Below are experts of layer 5 (counted from 0) of a mixture-of-experts language model. Rows are named router (the router's row for the expert), up (a neuron's input weights, with its number), down (a neuron's output weights, with its number) and show model dimensions 0-127. Each number is 128 + 24 x the weight over its row's rms, rounded and kept within 0 to 255. Numbers have three digits each.
After each expert's rows: a language model's description of what the expert responds to; "raises" lists some tokens whose logits its average output raises strongly, later layers aside. This comes from a sample of Wikipedia text that the model never trained on.

# expert 49
router:123148149123101104135111145098130137130166125125149117073099155174097142112161118159158182107107095103132096150092085110101124104122143121112183144125159105117070138087141135154140117115091150132138100089134165128114105128158152157151119132122172109148128128148128134149086143157110113098128161099164112117116122131130174119134110124158150149153158089138114166140161111146142134105117
up7:096104129174144163132135142112096098092142148117113123129099142112114146155108109119157146133140144136150072091114147174112164132167135079103126125141115154151127131124117108150146167156146136147115155107124087109100159118139130062122154153135164126110105124131106120092138104083127181092113147088139100131123129083136129101124158097125180130124136156134113138133084168100137155137125
down7:118139127112088150110139159083164086166135141126124097165144121150133102104089088166085130171158140122141159121119150101147077165134169121127125142132100159138135106151092161134152106156120153135150138134144162108147168154123107134128132128110113135101106160131156106070171147097146089133097096127121128117110102105104103150162104163115095108087143125116135123140102149115116140142113
up8:127120105105100157103144133135080124167106095141124133138101103136126090166167135100147143127153134148153159081155155127106158181156092138136135088086133147131120110122159102110144106165124129120111126135122131129100180116123151111112116162083131129133118153124135111143138088095149142094137131152105143138112167128095107178186141105131129119095141173139135132097173154091146154121146
down8:130096138169138174127136141138120134120113125086101113146142086111135163121123090134146113128119155108110155115166131109102104125162116112124143123156166134119127134146084120132137146151070143133092100161130134162131116121135184109115150105118129079135097099109136159114094165160129163128098110121109133151128145128130179135112109156160106086110151117154102121143101110086199153165146
up9:140090145125148145164100165114124101123140139141108116111107091136109090166157109127122142141161144115145090142146157154138153099148083165131157100153075105185148132156114096124141168118137116121122140121101140166173118119133132133130134149138116113122098132143137175107081139139135166107133134182114107141129072130137118121125151130150124105096116132181161108155164157143094113173144
down9:121123131176164113109132156105117148114137120136119117106111123123143124173122167144136135152113147123140174104118158187147099134125123111097105126130137116067138120134148147139079080139137163140137143171143125113112170108089111130141101140124129159109125165137137124117172138100138136138105168103176105099084116128120086156110146109106124090102141169072110119130100149150114148137077
up10:111092126128147152163098088147161120124100112126125130113098140162130080131148148117148171134097126109112109127079139122177125126175130114148070091128156150144128110149104097102147129166132136150142155102135119194148138150122132177124144172115134147119105127099138153160141124144135163131096163138089138132104152146106155165156153109131096083123119142119154092103131134100132130104097
down10:127137158131123116106153177120065106127133119113155072134090155127101133140111119141108118151146126105150145132149103159101113104123123136138110181166163167125119174171169158122076122113135122123110131137130165127119135094115141066134146128102107141133107174100116122119107139099108078117154171113160122130163143128122143139102131124116167130087154126129113098138083145163105114118147
up11:144112119188149163114165137139107118163120104178123100120160127145116111151100080149113152101114126167124147100131107138177109101170133117153163119090123140145173112149105135093136120115104117089168128135103105163120140151085149120113096148115147151086171097096127095110153071077126135109140093127117100136149128104137134154159138127107099144124145118128140159111118110144137135148133
down11:143089149165081143085142120143148117126145150107129151136125156136144153104133138124091132124142121162122118093183104138135175161076143152158140137135117103112089145118095073131122130148135147101120087117111108138135155156134148154102126128114115120114168109103128185129125131146166145119087154143127158123133113136120130183098126083126146118154104136118157125129162077097100099163092
up12:127118128123119182105110115117128148106071109144101119116123112107132095087136136118154132113115122150135065108102138175127148135151105144096136087141151149133095129139116111093113096134126153124150160101098114153151129111148133110138099147163089127111144127086185130106124102078119137147148110164108117159091121128135149135136124112109146062125122118174102191115127118147149136173129
down12:143114099122103182134138117157122126093114108107113148151090098173163150090147142112102083074159136114141124110132136134147122132118137098167099138145146099115135091115130153157090111165110137152127147149128124158122117112105116136124134125110126100116148146158111130142136151119160121085131150125141091116173185098113111117123171140128152156142078164160176104158089087107143116154138
Final digits of years and numbers in tables and dates, like 2025, 2016, and the space after a before numbers; also me, particip, result.
raises: "'s", "’s", "stru"

# expert 8
router:103101097127164149197118086109157148137108128125185109102101151074119129124105093110166167088143138172126134109127177132131137077139142139130165109127157152126137142149089121149120119141179124159123155124115109125126125145086106127154149125142126138095107112073114126117164112149119135111139127109135109130105139108088127131089160076161143155119139146147130103121129102140163106134137
up1:104150115150150138172151103142118139120190115120132118098123119125124178109142124131134093118171157094175140134142133161138114128152143118127106075097101142149158129080143118080118130165110149083101109119138154118138103146136106154120084167154141121154073124153181114138115115130150129092111092134144127129129127142123151113149138140124108104152122130137104072142175082135102147139103
down1:165135127096112092100113135161171143139105096129180150100117144161159159104108175138154115135096097124150146125120121128138126087131113149121139193107111153148155100125118125110130158076123159130132110106114125152102125072127108141133100141094130119146179149097137109139108106110138121090094134168119138193122128146158139142092124158153092148118120146133114149131130090114130108103163
up2:134132120152159134097087144089139107127117172088100202128123121136121098119152154135091158109100151110139132131116162117123106140123122113132130086154121168073119089115091138140127112137108118124148140156129100133114155104162102120152158121134104120133144127166141160167160091150136102149142124144158126092120137158129116110174102159098115060150100130141161105151149125096103122153119
down2:128142112124076132168139108115120142111126153126168137139118129163132135153123136147134102181138141121155099108108068147111134172119091119144100136100142126143147162150130139143106097112170127111099123093100166153135110107118153126173141094129137154133155100128120159119080120176106165114099124135129084071114115140130115086165160134132118106121118142142154182119130141137077129098096
up3:086151134138110139112122115111098087117158134114125136157148147128167163119123158141112103148116176140155098110138107183184124149112120104103119132092105123172111135115166087110122108150162113157140152115154118133130102143116118078152089118141144096162078117153145166138134124158063105148085125139115128128141124158109121101143101115123103141157155129166134120123120152100113167093140
down3:103120120113089084107126148166122135188136116136136149118138144139175116095114086153100149138165122179169106107115112122130136141132118154141109104123129063149118120114116098114179179116123153160160123114141098138108104119127124174136136100141078114143121149115139119116127161127132137152111162132112117140143090115171103109134095173135131108119135155106078133112076112154114151137156
up4:123129144103187143129174166116160055159124077108148153115130139130110145094106132135133139163092115125129147090106145154114094105148137128108107109112129139108127123135145096130167162119102107093123142152129129134149155131131141144120063146118165133074142118164106151107080125123151149142142130130107158071095119133152155117099110141154145103132129137103144132162111123173107142126097
down4:093141155105079091125162113155137137157115072125144107120132108103168125127118135100151166112129085124162078156147104125157106083160115103142106137132122117131110153119148145114162115114168164182161119129124153123127151117133089070102132132100152124133121152094127126161127141090113128170109122111131148186127140149152126132103143135121137130142144101127078092126088154138139108144158
up5:139174110135153142124155103132116133143131164155131105080145106137129150125104100136109112143118122075119126158141153137106127162148165111104142118089116164122140097140162127081141138112092118157123140115100128106147119114126138165122143180093084095110042145154148163131145091142178106129132113152115127131126126150114127158111114113128124140193120090151091114131126153137123114084117
down5:153120176108127111144094150184165112144091124128147149110148123114114155107158118088155180181126129158153179136131113199111106129138103139100118165141117111095161113111128101148148127113119150118126111109129159140084126080138104083146104117130147163101138161133099117141115148131136160139130142109126137109131129113078106102090118130100128140092103080121108113131116135125153144141159
up6:105142153133117107118110167095116146117130163152128166122162096094114121132111112140119116179162135101098153112133163105098117159158132113173111131107111141139164118151140137183148085088127152113115140138149098056151189113145109134121154153112126133108123165107132122110132155120141145116114134153113139088152110145106113099180089118110104160138172119104110141165102130110122160133137
down6:176146092123123115139107116141107127143091103077122128156101117129126151111168094155144095163123149121143125104111134118114100150151113107091160121163156073088153123148129126139168137112131123118125125118123143117096135109153098167151099166145136117132138169099094155145162136085115120109108121095130070176184147126081120162148153154143160127133091134144132124126137138137115108169128
Middle consonant-cluster pieces inside Latinate words such as nonetheless, voting, protect, dictatorship, and stems like jud, determ, respons.
raises: " album", " game", " goal", "===\n"

# expert 14
router:165136166098156126096096133116070148177118123141112131140136150146097099143140155174116081137117099139148123144111080104141152125150110131124125144116135151154122137138125120093133139164113112165153117130150115127157107129164153147113115083098123110161162141129186158125102107161149104142153129082114157129103145129158130159122117072145117132067073120120096117149144123120127123104111
up0:127139129168123126108130126118143160103173113114097121113122124139149120155132114170110112121168135130108069134110089115092090081160115094129162155119098123127143163093102099151118132113106114157129166133111107162130130109111148099164181102109136144124097174148142084162122083118105162128124106154138137125103122120127066170147117091147135133121144101109144117101090165145125130131152
down0:122118125149147146135113115144113114115164117086150081100136107114137149122123131158125126144107071113112141126126131122121119105124129179111117108077144137129124104163119138153156131124110161105142170129088100159117104180125112131144139143125157106151141168134084108138115168161142114119064174139141164085105122114134145100124137111130166153121170105077121155137069137157166102129125
up1:155130127167115148134124110119127103104123132129096127140193086160156128132130105162132115103145150152143140113151110153134116126076133150141174128081093161145140165129140086124114127170165107122135134115122074132171118083074100111123093157134162120135110124109173117111135120132128145162160110078119130133145096100140121109114145143111149105129124148118080081089149090125132110135132
down1:110132110125141126162144150099141151153084126140123132115142111097122174174108142150146110128154118141173092174101130125114128087119121113146167156137136121088117120124148143124049100094109160108108151133168121125103109127165168128134123110145161155092187115131122103178127126108120119120131148119070126139114087152120133090110111133149134119149177114142154139116105146112097156134104
up2:149114126142129139115081130142175118163118143146162126108116090102135145110115138110106165110101119116112124124140090119134154101097112126174098127072089188161128174144136137088140148093114090116151150117128173171148111100130137167176152169108134146131157169107071132131141141113131137132127123123135119091143126153158171130114105109120140118096121103138139092124124123118117125107175
down2:155154140137128158155112110133186105131137145168094123125134177093132119108061131107119139171145149127111084102139125111137135147115077108124097095094126089138142092111125122154099151097137084144133118164142118161117149128107129122173144129116127122142128161143125163101131118069130142149140150133132169147132132133106086116091144141126142097121082109167092103144110130153109144173135
up3:123117152147114129119161129165128120093150138101139123092153105172118133124115097162111113121135102148079152126102095159140151124177118059096170105174110134133110136142117135134101154156129201121143132118133115157150143087106120080113142166113140157123129100156145120113103174105115141155150110123150152142126140116147140149123122181106135112089128136083103139128157102130103112154113
down3:127110123067109123128148126139123169119079140153128119164069112102105149141118122163114096144146131176191097180134141117121127102090147113177153126137135123108157131111149163137099128109121125128109137096155115144164132108131124132128138101142138096176148158117131107102179075145127143146114121141088111129164129119140084121152148128150129090126121125153153104126123125084139162115165
up4:122139117111107130120145117098095123142103066113110117148132148158134119147126118117089079097130153167149088127139111123118155163108138144141113089072099188176104126136108120120180141123121162133144115115126130154147136089104121111106109141187107144158132134143116137099137095115171132148117135125152107117175124113111139082116102140169149136145142149115135076175118113154124139144159
down4:118140148131101087124147138115159101088152114106152160171149151139147111143117125140120107129168129083092112134114168142117157142159155099109156088155137100146115106100156126152106164111113112146201149122149109136105106127080146121124135150123118080173141131106161090128147109108087105109134128155135108129167102120127163074118126151148146109130114167151132115125114108146130172091128
up5:118187122134131176089155089111090140145145117162099117171144111201168107128123119123124134128145172126104122127119130137111142115129121118153144115118128112121066176149101109105124141095149130176157119127114117123122109092125131143122109125092152149134137130095132124103134132099154160159129134118078148150163104091104122117124122175099142107117139149125156091174154114078105145126111
down5:119174163138160134166173156111143118104087142154116099114112144142158147137149122155092103084157090155137153114134122145138082137139155083125143137135147130074141094103105100112116109125154121127109120140155096126109146154140197152123172162107134108134110112134126127122118115141134160126119085105130125100118142172122123093101150126106164083130135087123110120139126179124112136150173
Colons after field names in infobox key–value lists, as in Sport: Diving, Burial place:, plus bullets, coordinate marks and table pipes.
raises: "fess", "ames", " Catholic"

# expert 4
router:113138134126124148125110081105120142120120115104139143142145123140091101139101126121098106129123125165134115095150157171153095139102169137155127144076124157123155147175117088142160120118111126094100139143115097105147121087129158150114154170170126151129097137151129138110116102150139113118090150177126086134140065083148086155148173152099123131141139141124142097149116122109150156169094
up1:062129119096152122156096094090133137135162102152101136103140114137134091128154126160143093103142156137103174096106119134164079136116138107121150134130112145126110147139083171136113172153148085133148131150122148122119191170127183110132127132132120133096107110120108096179144151147134146183139113141165153112140086135122130111113131103122101106129153130106128104139144146154143137113092
down1:129099151104129093160151113114129116214109130133167159133108102140146114116086108094117126102134144125123110105132117148160145090111147161128106196107169140050138130115129120140097132127098101168146152137154142131131092120087108114154133143155142124135089116142088098132161125115108121114117140124082153166143155103158107162143136133137122119147100142099129125142124152148133154096122
up2:143087113109145101087127138123155101163127108150107127085081111091140135129135151116133124122108149164170121074114138140112129141123133134139101088187120151146153102151097116137110152124157104128121175135116126141136140128161102134135149158118145150120155147139147128117157130111123120099135155155134136123070160134150156092077136109158150108114084093145124118159129151067133126065141
down2:140118134143147147101164134131135097102127165155114132105110081120140138116114146141137121147104093137094133141074114104096125145141162127142116132103086140119098130128136148098140097129125113100102156111128102074157200192091121149071154126140121124135111086108140105131142181121153160159113107117144124113135153156158157130130128131100154093131178146150135151119145111142168116110103
up3:178106079154135154122142109146153114135132091137136160129115103102116132100129145097150092156145124100130124180131151156138143115139111179125119103146163140107154132114116124121113176087117124144150142118120080089190135154124136113204136108130140097144156154149132119130113132117105139116124097080093120109137145184116115139118107152140165104131099121114149088099163107130134131142096
down3:114134131111155054115151124123164117128095152091116140155147155149137137097111178155151118139134143157123139095138123085097166156140110124123104127103113111132123110124109177120088104167123101111192115130137147065094128135116106130147149132094111142173117088141119141118170127142112136102148131141147162103145153153152148136118098144119132113133149134107164128132099165121083112085104
up4:116084113057153171107166142130139108105090096096131141139090160133156091133107142140128168094119119139108164097115127155140129079148097132116098088153102126168100127168150117086083156152124121127125144136146162112141147131116128136098130094130140128154107131113157091152154173113170139106137150136139148130116134142170135152111129110156135136105103145147104080148152121152152111111134
down4:083128077098114080152127098086183122134165152132130108091139124168138150086154081140121103141140106117154174113112085103095136130110114085150118198142113151108094122151130166117144144127130082141150116114165130157150136132112112111175146132154134131117121150141122098118110132130133129173107116117137137131129164168139103147130153106152115114136164112155136118108139121139082129105135
up5:111118146151135130181150171110174134153170113157116144165134156117137130128130171087154122129151134124171124123105132138146128083101132135108154088092125113117140112121147107081098153164134134143122128085090137138120131128146155164158129110124106117144127147144140081144100129119150167133162091131134135121166084106112086096107148166154148084157113138118080148136172105104154139110120
down5:135144123182114087186134116136092176148135136101107084112169143135142123098141151172131122172101108117104117145147116149111158088125088117093082133109101129123166084131146152113134080101167143124102127097147108119153146112080132100115090144099147111132113167097109153141140150142126120154148150129154115168146166157165107129128123129126097148141119137136134103126107115125153118145094
up6:148133103160151154147104127139147140146168129135166119135097118141167106098126070145141097093157133123112106085133129149139101095157109066121133122117119118129105134172099153169141138100156095132131177121148122132139152133106105087126176129118096056149143146142146136132107144118153146138108130152138118104130098126095102060111134092155116114154101112129122094145138105136153128150146
down6:148168117141138188176140123131176160148124073129148157142106104114124135135107094125128124151138143085081125128145111150115078144154140112125139079127185100106107119164149124131144105151120135151126116154077130107124115107106141106140148131139101163066124117156139130131134168100130124112138135123142120145104127133074100101167105134105112138109142179153120106110123122152137160091141
Word-final or mid-word pieces such as ed, f, ing, ow after a stem (Towed, widowed, rifle, swallow), plus stray bytes of Thai script and symbols like £.
raises: " =\n\n", " awarded", "nel"

# expert 45
router:104133171129145092091101127102120144115123166178091173118132096172144090160128126096135112159113103156147149110125171152107142157135162137126138150143098145112140130129148152151162148093152125073144116141079088127087117130114141132096157159125101152084138122101130135111153101139168140114149113170107086113147104108137160101122131090109124137117149152098115159129133135126103123117092
up1:157145104109128110109159145154163077116130105119166128084160091146165126130096116108156144115146124162118137143097106127143121112115124112108104135084138103154162142127120109093100157134161147090167169135124162161128165127079160099107129109131171146104159126124150065133140122079118119132132175118128117109144158101104144169089129132145112117143162134117109143129109089146155115147129
down1:140128104116148103064120121128127119176094103131218092140126141092099158167127127115136076161153143170140143119122112136139113132148136135154139146116090145171172105103135098113118114128130148150137158137133091138112139098127173115126123144140130121110111143153115109093123144131131061142130134158140140116155161121118119135134104113100086125146104122091142088131119099173157106140152
up2:139168155117120147112150099185110149159146114108170116114117093174110151110105089123104110097119129088123131135137100105138127111131121124126143151097152133121109145078132139072132159135116039162127151126091146117122126136115140116187117110118114129099153144128174118137130165129144138087100164121139139133103132118080096149152166143149162115105098114129150100114111108150138127138132
down2:138091069132134102136118163143119164144117097127147145178133154109150148105124127124145100118191130128101111111097141112090113132107120089146129100117104158153155113145124171128112102089107124149143134125161113097134172118124104157127149144144120146103156132135078129135153113132140146148111133153133138077152159172173172165125143124109129103095093113086152149126089138082105115136124
up3:134124123121099129147141143111142125156137098128120119133176140172144129163109148157128091177110142125138164129100109111144155151120130124178076118134098096189160146165083124138112098144115122176083134127126135149150145105096125115187135127107099108123104138142100109131124101123103103122099104127132100144114130110080138107122127169179140134132133125088135088099163131155159114088128
down3:123125134118156103175139130151134136077158141070136077112140119122115154136138115158138155138148134137157110097146106143144146108124105095128130094148103095158108159154106086151107100158176131108177126154124177116116127116095136102117112095126155128136078141094129152150134109148165093160153117129110148152108120107110143147139146135094171110078160113089114144139100119116144155148105
up4:157128103076110135101140097169117165131100110142158112116163088134135134160118085102126100157124141169081107129145089118179120132155116052128160094145118095133104110102121164106163144137144147123112162127118152088145131140088143096137126118136161116156158138158114104127132130148123135149148143122152106130137104124115138162135179121100129104148089163134100092112134161108119146130115
down4:106094121129168105106107154124080112132143132104151122069142145082136136131166129114150102124106167144106125164124100142106163128145136148100118127152088149147136150122130132128116147113116107103128149146156091144095137126078149099121121116100160099151179124139100103095116154131133082153128144150122160097161146148122106142091193129125113127125166119144110126121078177150163143155134
up5:097135131100121128147160130134134148136101107111138132086157077119134115145149099104172087056142116110149082149108112134108108135169113149161158122111139101152111182110121146105177159154130087150143139124139116123079098160118119132126131143152160149122132124121148105130118154084141175140156130109149104116124145132098116105144097146146171116113103140122173085155114116127122150134167
down5:138109096174165145146108138089128136161147150104125091074106184108129105115154167119132101135158115112114105129116167134114104104160126147114129121128142127140141130106111114154107086106119113156135167168124114099167164127136106124109127136106143130096185145103123128137113154155151140180105148141175125106140160164145155105131135120118112109091144080116085112092083142115138099113117
up6:120127138052106102110117125122136176161114171103106099109130158123158194139141133116149113134171142138155158102199129159148151136119134096133103085135128136157104108141097140134110121140120141140109133132185094163104127134134106152103120136126146135147080165152161101105132132113108085092142137120134144176142126143100117135116100101150120096140147116082136132116109160129135121147139
down6:128122132107158146156138142132112069147119126146134081124109144115092152147137113150114095178144124131073111147115136138119122159143133131132161104114152110123095116124155131147100171142132115124122138108073124134146127120137129126099118132102147152093165103143163150145140096142105138145111098140153101087118145196163189191129121139108144105148086117126131132151125130108112094089079
Final pieces of surnames and place names in tables and lists, such as Whitl-ock, Kaltz, -ski, -inson, Harv-ard.
raises: "ness", ").\n", " than", "\".\n\n", ".\"\n\n", "):"

# expert 56
router:141129144144130113110101172120102133186131084120108100149127103162155101133118147145099141142167084142121134151121132139119112160130132144104094169110145126103107144099142146157144129143142157101116137118170120126166201125066123127135110126084120167116141155099151083139102161055123126115132118139124136117137154108147116146151104096138131137098117089117144133149098162154112116111101
up1:081144133106107151126133135156126144090103129083136147109161112120119123113111094091141106148135167122171147109124111178096134145113127097097180111138116121111109127097129136102066122146125145148111154154127102109145117128096111149123103122155138120185118129161113098181121120141147136140125137107075119189103138125097133135112151119127161176089105113153130142116142150135064124114128
down1:127184126139154139122162098138135159120103146108107128150109138104115149148119141130120126099107130118111148146087170146105097187130135141157133156141104108111105105174159125097117153093090119124127139117143154200116129163136143134112120132112084154142082167120115114111136141133132086130153126137159132146126114108137133106094122146156144119108135169117100136075127128138087176058137
up2:151136131157134135127141169144142131109117135135162079091151107122099135140091098096103078105156133136147155124105113175133130103145138108085139137122063071131141110149136160095145096119142159133131155123121088174111156158118088097144152142122144131129124149159112116153131133136095158099176117131106099129111114116156130103107167100124112153099165088113152160124093136139128094113135
down2:118121090152139133114145108115140133196111117116130136125108101105139154115141121152124147138127108122103112138117154160103095142110130127146101150122103147097162139141157127116112117104102143125125191148138150146141118136117137104127096130139137104173101173136154086134135080153123105167126135126138148143188172108144134095105074100133125111140145184086121142085135148100119169081083
up3:130087142106150114142089095123138127131126108122095120158138087113107071174129140153164133153110104154067121113146120114091122108168126113131098132176132142134167136166157145155109120154146093100109133118122119127164137120139162100133166099132071133133131122120134137171127133168120114129176122137137113110141168115173111101111156100159104139129175134148141135085130142103121133088155
down3:166112111136099164131120133123100095186101109177105084163118126139154085117090115119122154117100134096115103131124074148135102132127141121119119114119108159097126180136078139122136133182113135151150144156094123114149132145105107170157112129182125147108116094128121087140136121140115146094086135097114128164173142130132112134108118166141159142168095118102124120149164122119128130133158
up4:143065111131114126161110120134149133107129153136160146144145124095133105131157097110154104122107131143121137111127119115133113132136137154165124146115191113114136111152117158167125134085091143059099142111129140118115125123103090136132123109131079100148091120159107210146096111114130155156115137186117102112146131099143153113116158091160166120100158133150121146128138103106149145098146
down4:140150145137100108135138122172107164145108124141120107141139117151113111062123101094157152144124116114104136122149121110146106120164140122115121128116120098128123153077149133103087139115082108136119110147129157126166126182130118132108124132144121128113111112146136180152221124127109115148106092175159135170142167087130134130087118155112113109146135108153080092118123116121125132108177
up5:115130116176174139161125126129117101171141089102145138175129144095146118124105138103089127111111136113176145130113109120138158104152127151138132081119107128110133157129166084114147097146135121106133150106132105158111143129112151088099135134126170166088136087089125123166120121109092137131141148148096126150143102093094203125127131131151155143091126082143121134118141111146180155117147
down5:133125117157091125131125125101144157151149114087146105147127141160086116125155136107128119160163096141105125172112134147120135150105162107131138164104100149110162142152136110164092109109101131128118170117140125119129094156153130111140102084121121119153112160150149113141093137104105110137122142127129144144156133115119104114075111094166135105115136193091188131106137172127148125162054
up6:107113153052145101121180132139134083096129151127151130106122132112147129110133136072131101092127157093158177116105150143116140128129149155101152147104096168138130111138130126115134138131117147068121107111129144142074134098165156136136157127130167155119152131121105145133122145104157123085130177098074128111143116093122140152090117110064124149142163142131130141142139130113118144119117
down6:114152102131102148157137139188109181128084146114107106145147125150133134127093105152154159137094139145115157119125126124155167102139137127102105115118123126157173123127129093118072147098104110179133135139123100148116144176129154119113113098115107128136117151107128139147166091160097121105139137129159136126141140147112091104100162143151110096095140151091202103109111132146091091112139
The word of in list of, words like among, such, include, and dashes, numbers and pipes in sports statistics tables.
raises: "\"\n", " Iran", " fire"

# expert 35
router:129141115125155118115179136141150115137115134148122097097090139115134186126088136110121122119137122106104135114163100164149165133132125127088131108084106157122104132139111121088127165124096142138121161099141163203122147139177153142141115138085146093133130093154117137111146171101154084086175120111125161159134144144106144132096135090157138111122134077132128145123142137145107126094103
up0:136188129129120126147137149187092185114136120184140147107143143118139104099141137091144137099062110125104148115137140177117124114126118168132125116151099130163158113123133181152137094135133131133109138103098137156127093120125111149133103110156112176103124107109126082153122155100113077147134144141121145112122091111131150126103194126174150099144138124111119139118103138142114150127124
down0:092130128148133172123120118077128125117175142138150157155158162126177126119130135137136137121127163154092131142120119116084156076140119121128123120148155125085123146095188055103105096088130158122154120138171101122099122098132109136113158131114129092118135137120137120097105135145148129126094112119152183120083124138142109119121078156101151133136133135161162172133153104116154135141125
up1:158123113144152129148168133077163167137145130121122138122143109128156107158151138111088138143150120119148168134118154127171103129150128124124161132137127100140112161166133111089124116139169127169088155127117093147144100139069127131102132121083112112124130146127166127140131102111146145113107163091131092148135173139112114132150104158103173112091165072102080123146111124159096101148102
down1:089117111101118137099145078118149149123145143114085113145102166082139135137134122130098098127164157107119142158161127149104103113110128155072160136109090149122147095163108151112101121139083090154126129124110116146163152124149127095141136169114122127120122133169162162133115087113168133125148114121114172130153139121122125133106151097135096129102093164122168147207127153135131137129110
up2:110112088135123104142134164129125072110145186142142134151121147120132103127159131120175113101095102143146133130130100132114115132108138054119110118108140138124129094158135107136149147107126167123142106181129134117125162132111140069139091137108163128124138133091132128129138141131132090153145139136134161074101138125152082134047134162170124130121121129071131132107142143122133151127086
down2:152152153132121162189168101118114111110109106135138122124114146198172133165123129107112162117141145159119126112143140140110124151132130162115142100133119113154131120112169124163098154110166113143115091107104158155111120122166130147132101139157129152123068104130133155087123130106161160121126099094141116107096069134125147098134084123089126124089113102129106139148134105133104093129174
up3:129156108123105123147126087125121163157131104154127143098156120122139093151090147120163102091164117133138105153142139147137077121161111125143162160123166196117131110109099120134112093125100106147098132132129141118106103114144145146171126121125143096137143114102119072139168120089112120105126151134181127137141134129083117126160138166114164095108165165143091113099166132113160139157096
down3:122152135069130193093155104080113109145166148128111094107137103123134097119173129135093120103108142090117136100115132082131120139102105100148160079150145141092123163133148145115151135112154170105122112167108112156113118125140140142176143156118122144128140090136117160103109171123132118166152111139096127131098126123142155148156145105148147125152091132158165140108143107151130125091091
up4:124153141104100103112167123146176113164196115094113130169114150133108097096114151097114092069106139100080121123146160142102114144140177120082168150125151104109146158143140150133080106105095150133110133083127121131155133150104131140142108152164144122104128144128141143153101139133141125134113110123144123152095108160158155127150108119123143143144122124101164122134177136084103150104132
down4:153141179189153118140129127125118094116124126155100109104172118129164181113105113153165174168151119153142112093131125119148143121166116131151158116151135161155129103136093093103143150123105119110143113131109134102141102154113137140128127123145133122141081065129137123104153123152131114129138114152155149084115109083120094137121149089072148106141128089129143120098087095128137122128178
up5:100124174108143165117130138108125157154120164150104097122167108115131138143131095109125108127093115134099133133174143192120122130137133084115168093168118117127155123109131186149112128147140125118137108088092106137112099109135119151159090157154153143107124123085135161099095112107109128134120102165091127134153140096131145108127122167167120116144102106114138156113071177117169139118146
down5:101130124077149120143160171121143152095176149135144165135135105095074127116096164114137128129140146144138143108146149088096114134082091118135137142139142125090136105096158103130132130103126122163177100135117122128120095143120109131082173081112130107147144151152102123116140184105130149107116161126149159123152160103129097153111117119104119133135122132157145161155163083118082124163119
Opening pieces of longer words, often after colons or list dashes in taxonomy and infobox entries: prim, ins, be(etle), cor, ID.
raises: "'t", ".\"\n\n", "istric", " Valley"

# expert 27
router:154110099161134135154151132150109122114117108120143088114142113162140160122111131145130123156111157092089161165159084129174081127103100114145094120128142104133127110107150139117149108149115144082116140132121111141156156123130127157122078137107163095126098095157105098127118156109109098128104114105165172165154182132160157119165119131120101111125131096097147108106098147183131138167112
up0:112144091130118162130148090114155125163110130116145142139133073086113150122142105154109137108089150140136161126120101133144127099133107141087132098102111146147184137112134147128102146107103108118128111092143127130144173145113109128129153150125101101086180118091127106165165116139118171159156121135125128150151176133133137120136082137106185164157104145141089103116105103163136141081153
down0:123138133148124140166143141102182110123163060166173132166131115172129084115102120115158149146132122159107112140136104150146124090136138148114100141128109173121146126090125126064107121079078128116156166138102100125117116109131142136134150136152127119138157117112139130118117127126070098188163118111105126119144096162094132122100137122146110108148124117148149118124138128117137190122110
up1:140129097120119138154104118116099119145149136160122139130089153108120130134181140158156091123183119140143093129123117133145118144140106103160124127130133131117141153117117154106103134113120130150133121149121133114104160171112151118109142130111159108141180120160125133145160141123223110124108124114104111110100118124121136093126150120145176128059108123113116074155182145136152140069086
down1:135115144124140183119134098093116137138157116106127168128135116151102095135128157118173108125108068141160132141135148110138129099152149122146115126080173157133165159104140158145139127138120146155128105175143154125102116086110120150134115156102067089131128107139154153121114149127105104138141093111112107081138157128136122083098143155115113124105130157166151144131063120131083133153159
up2:126135135185109135151098170149114161079128140152122113123111161090089136126103108139155148133107131129165117148121106087149107097122110146082154116156174142109136150147130143145089141118129120182159145089082103118122087107172089123136125104167081093120148106159136141161143144117159142136135153116123160138142115145114143147107138114123155142108123175125114136111141123120070163139142
down2:087148127100105165147138116165130121158120131137099144171075160120113080084138160140164122135143053144152149168158111143125097136151128152153140106111120136152128137159109108106146150068117090118136108140132132135142115130138095142112115139176144106126069140138091095103122151115156131106129152111120170104169115120123145133094123140112122129106143159121094148129130161143161131092116
up3:101130119110117168098126129137132123152132127129175148155107065124131137159073128090125150099115137122117133102131112122120079115138120152056171120100132150137113127129119106146138126153202171115099119145099133114152181176140105124126141129128095116122156133133099119126160127092120127129124114131123124128116131175167158095118189133138143127145111129140113146141124147127091153073155
down3:113092160154092138129142138132157137166147114153137124087115123120115054133048140113103138153121155141153141117167122124137157125134136115127117113127070160142091137076093108100152155130118164132129131105085144116095125137139129119151139118101123126160086116122122175142127121117130096148138111108119158125163151136121128138154103126168071147140147141126124107149112144099183106147157
up4:087117137126110151127175169094117140124154139129108135106094063095138158160110124113150112121165104140125116153131098139124130115136151138129123111116120110145140155152065125093125141133126077129112152174116142129101170149120170143093157132116104104113144139102104143135140142119133125148137174147085090123170110114115099071103140137115137167117122140122111095152093162169169148124156
down4:138136127117170174116149099131111164126140128119115157107119158124127135135103161137124147123150104110160146115070141168110079132142101159103106118087114111147132154111175124155107146122117123125167114102143096159122101189123155116078165139138111161136135115077107127105189106103115138116150108123124114094144125087124122113143117143159124077155139158168141111106102139154113153144117
up5:112139159209115162093089125096121137130107140115078126116153141140099137101089111125155111148129130133131139120110119177101161107134151170139132116111104110121133115151137136151088128109107110149081139102126106127104110134134132119181158140149136124163118103119136151149147068142087111205128109144103148110121105105127137140107175131123157137146159121157147143122128088098154149116109
down5:124167163097170118117137104114165095132186157121125123121085117113123131160135130144100130098125160163125126112136107132131126150160127088131140103174173131127097123121118131138141145161153110128104134115122145109116073149100152165147135134164141101072115103086104132140092176144123148104082109102108171122114117112142125114149097141140172147130107126149122163068100130163135122142113
Pieces inside == section headings == and inner word letters, such as See also, Personal, Early, Adverse, Pesh-awar.
raises: ".", " |", ";"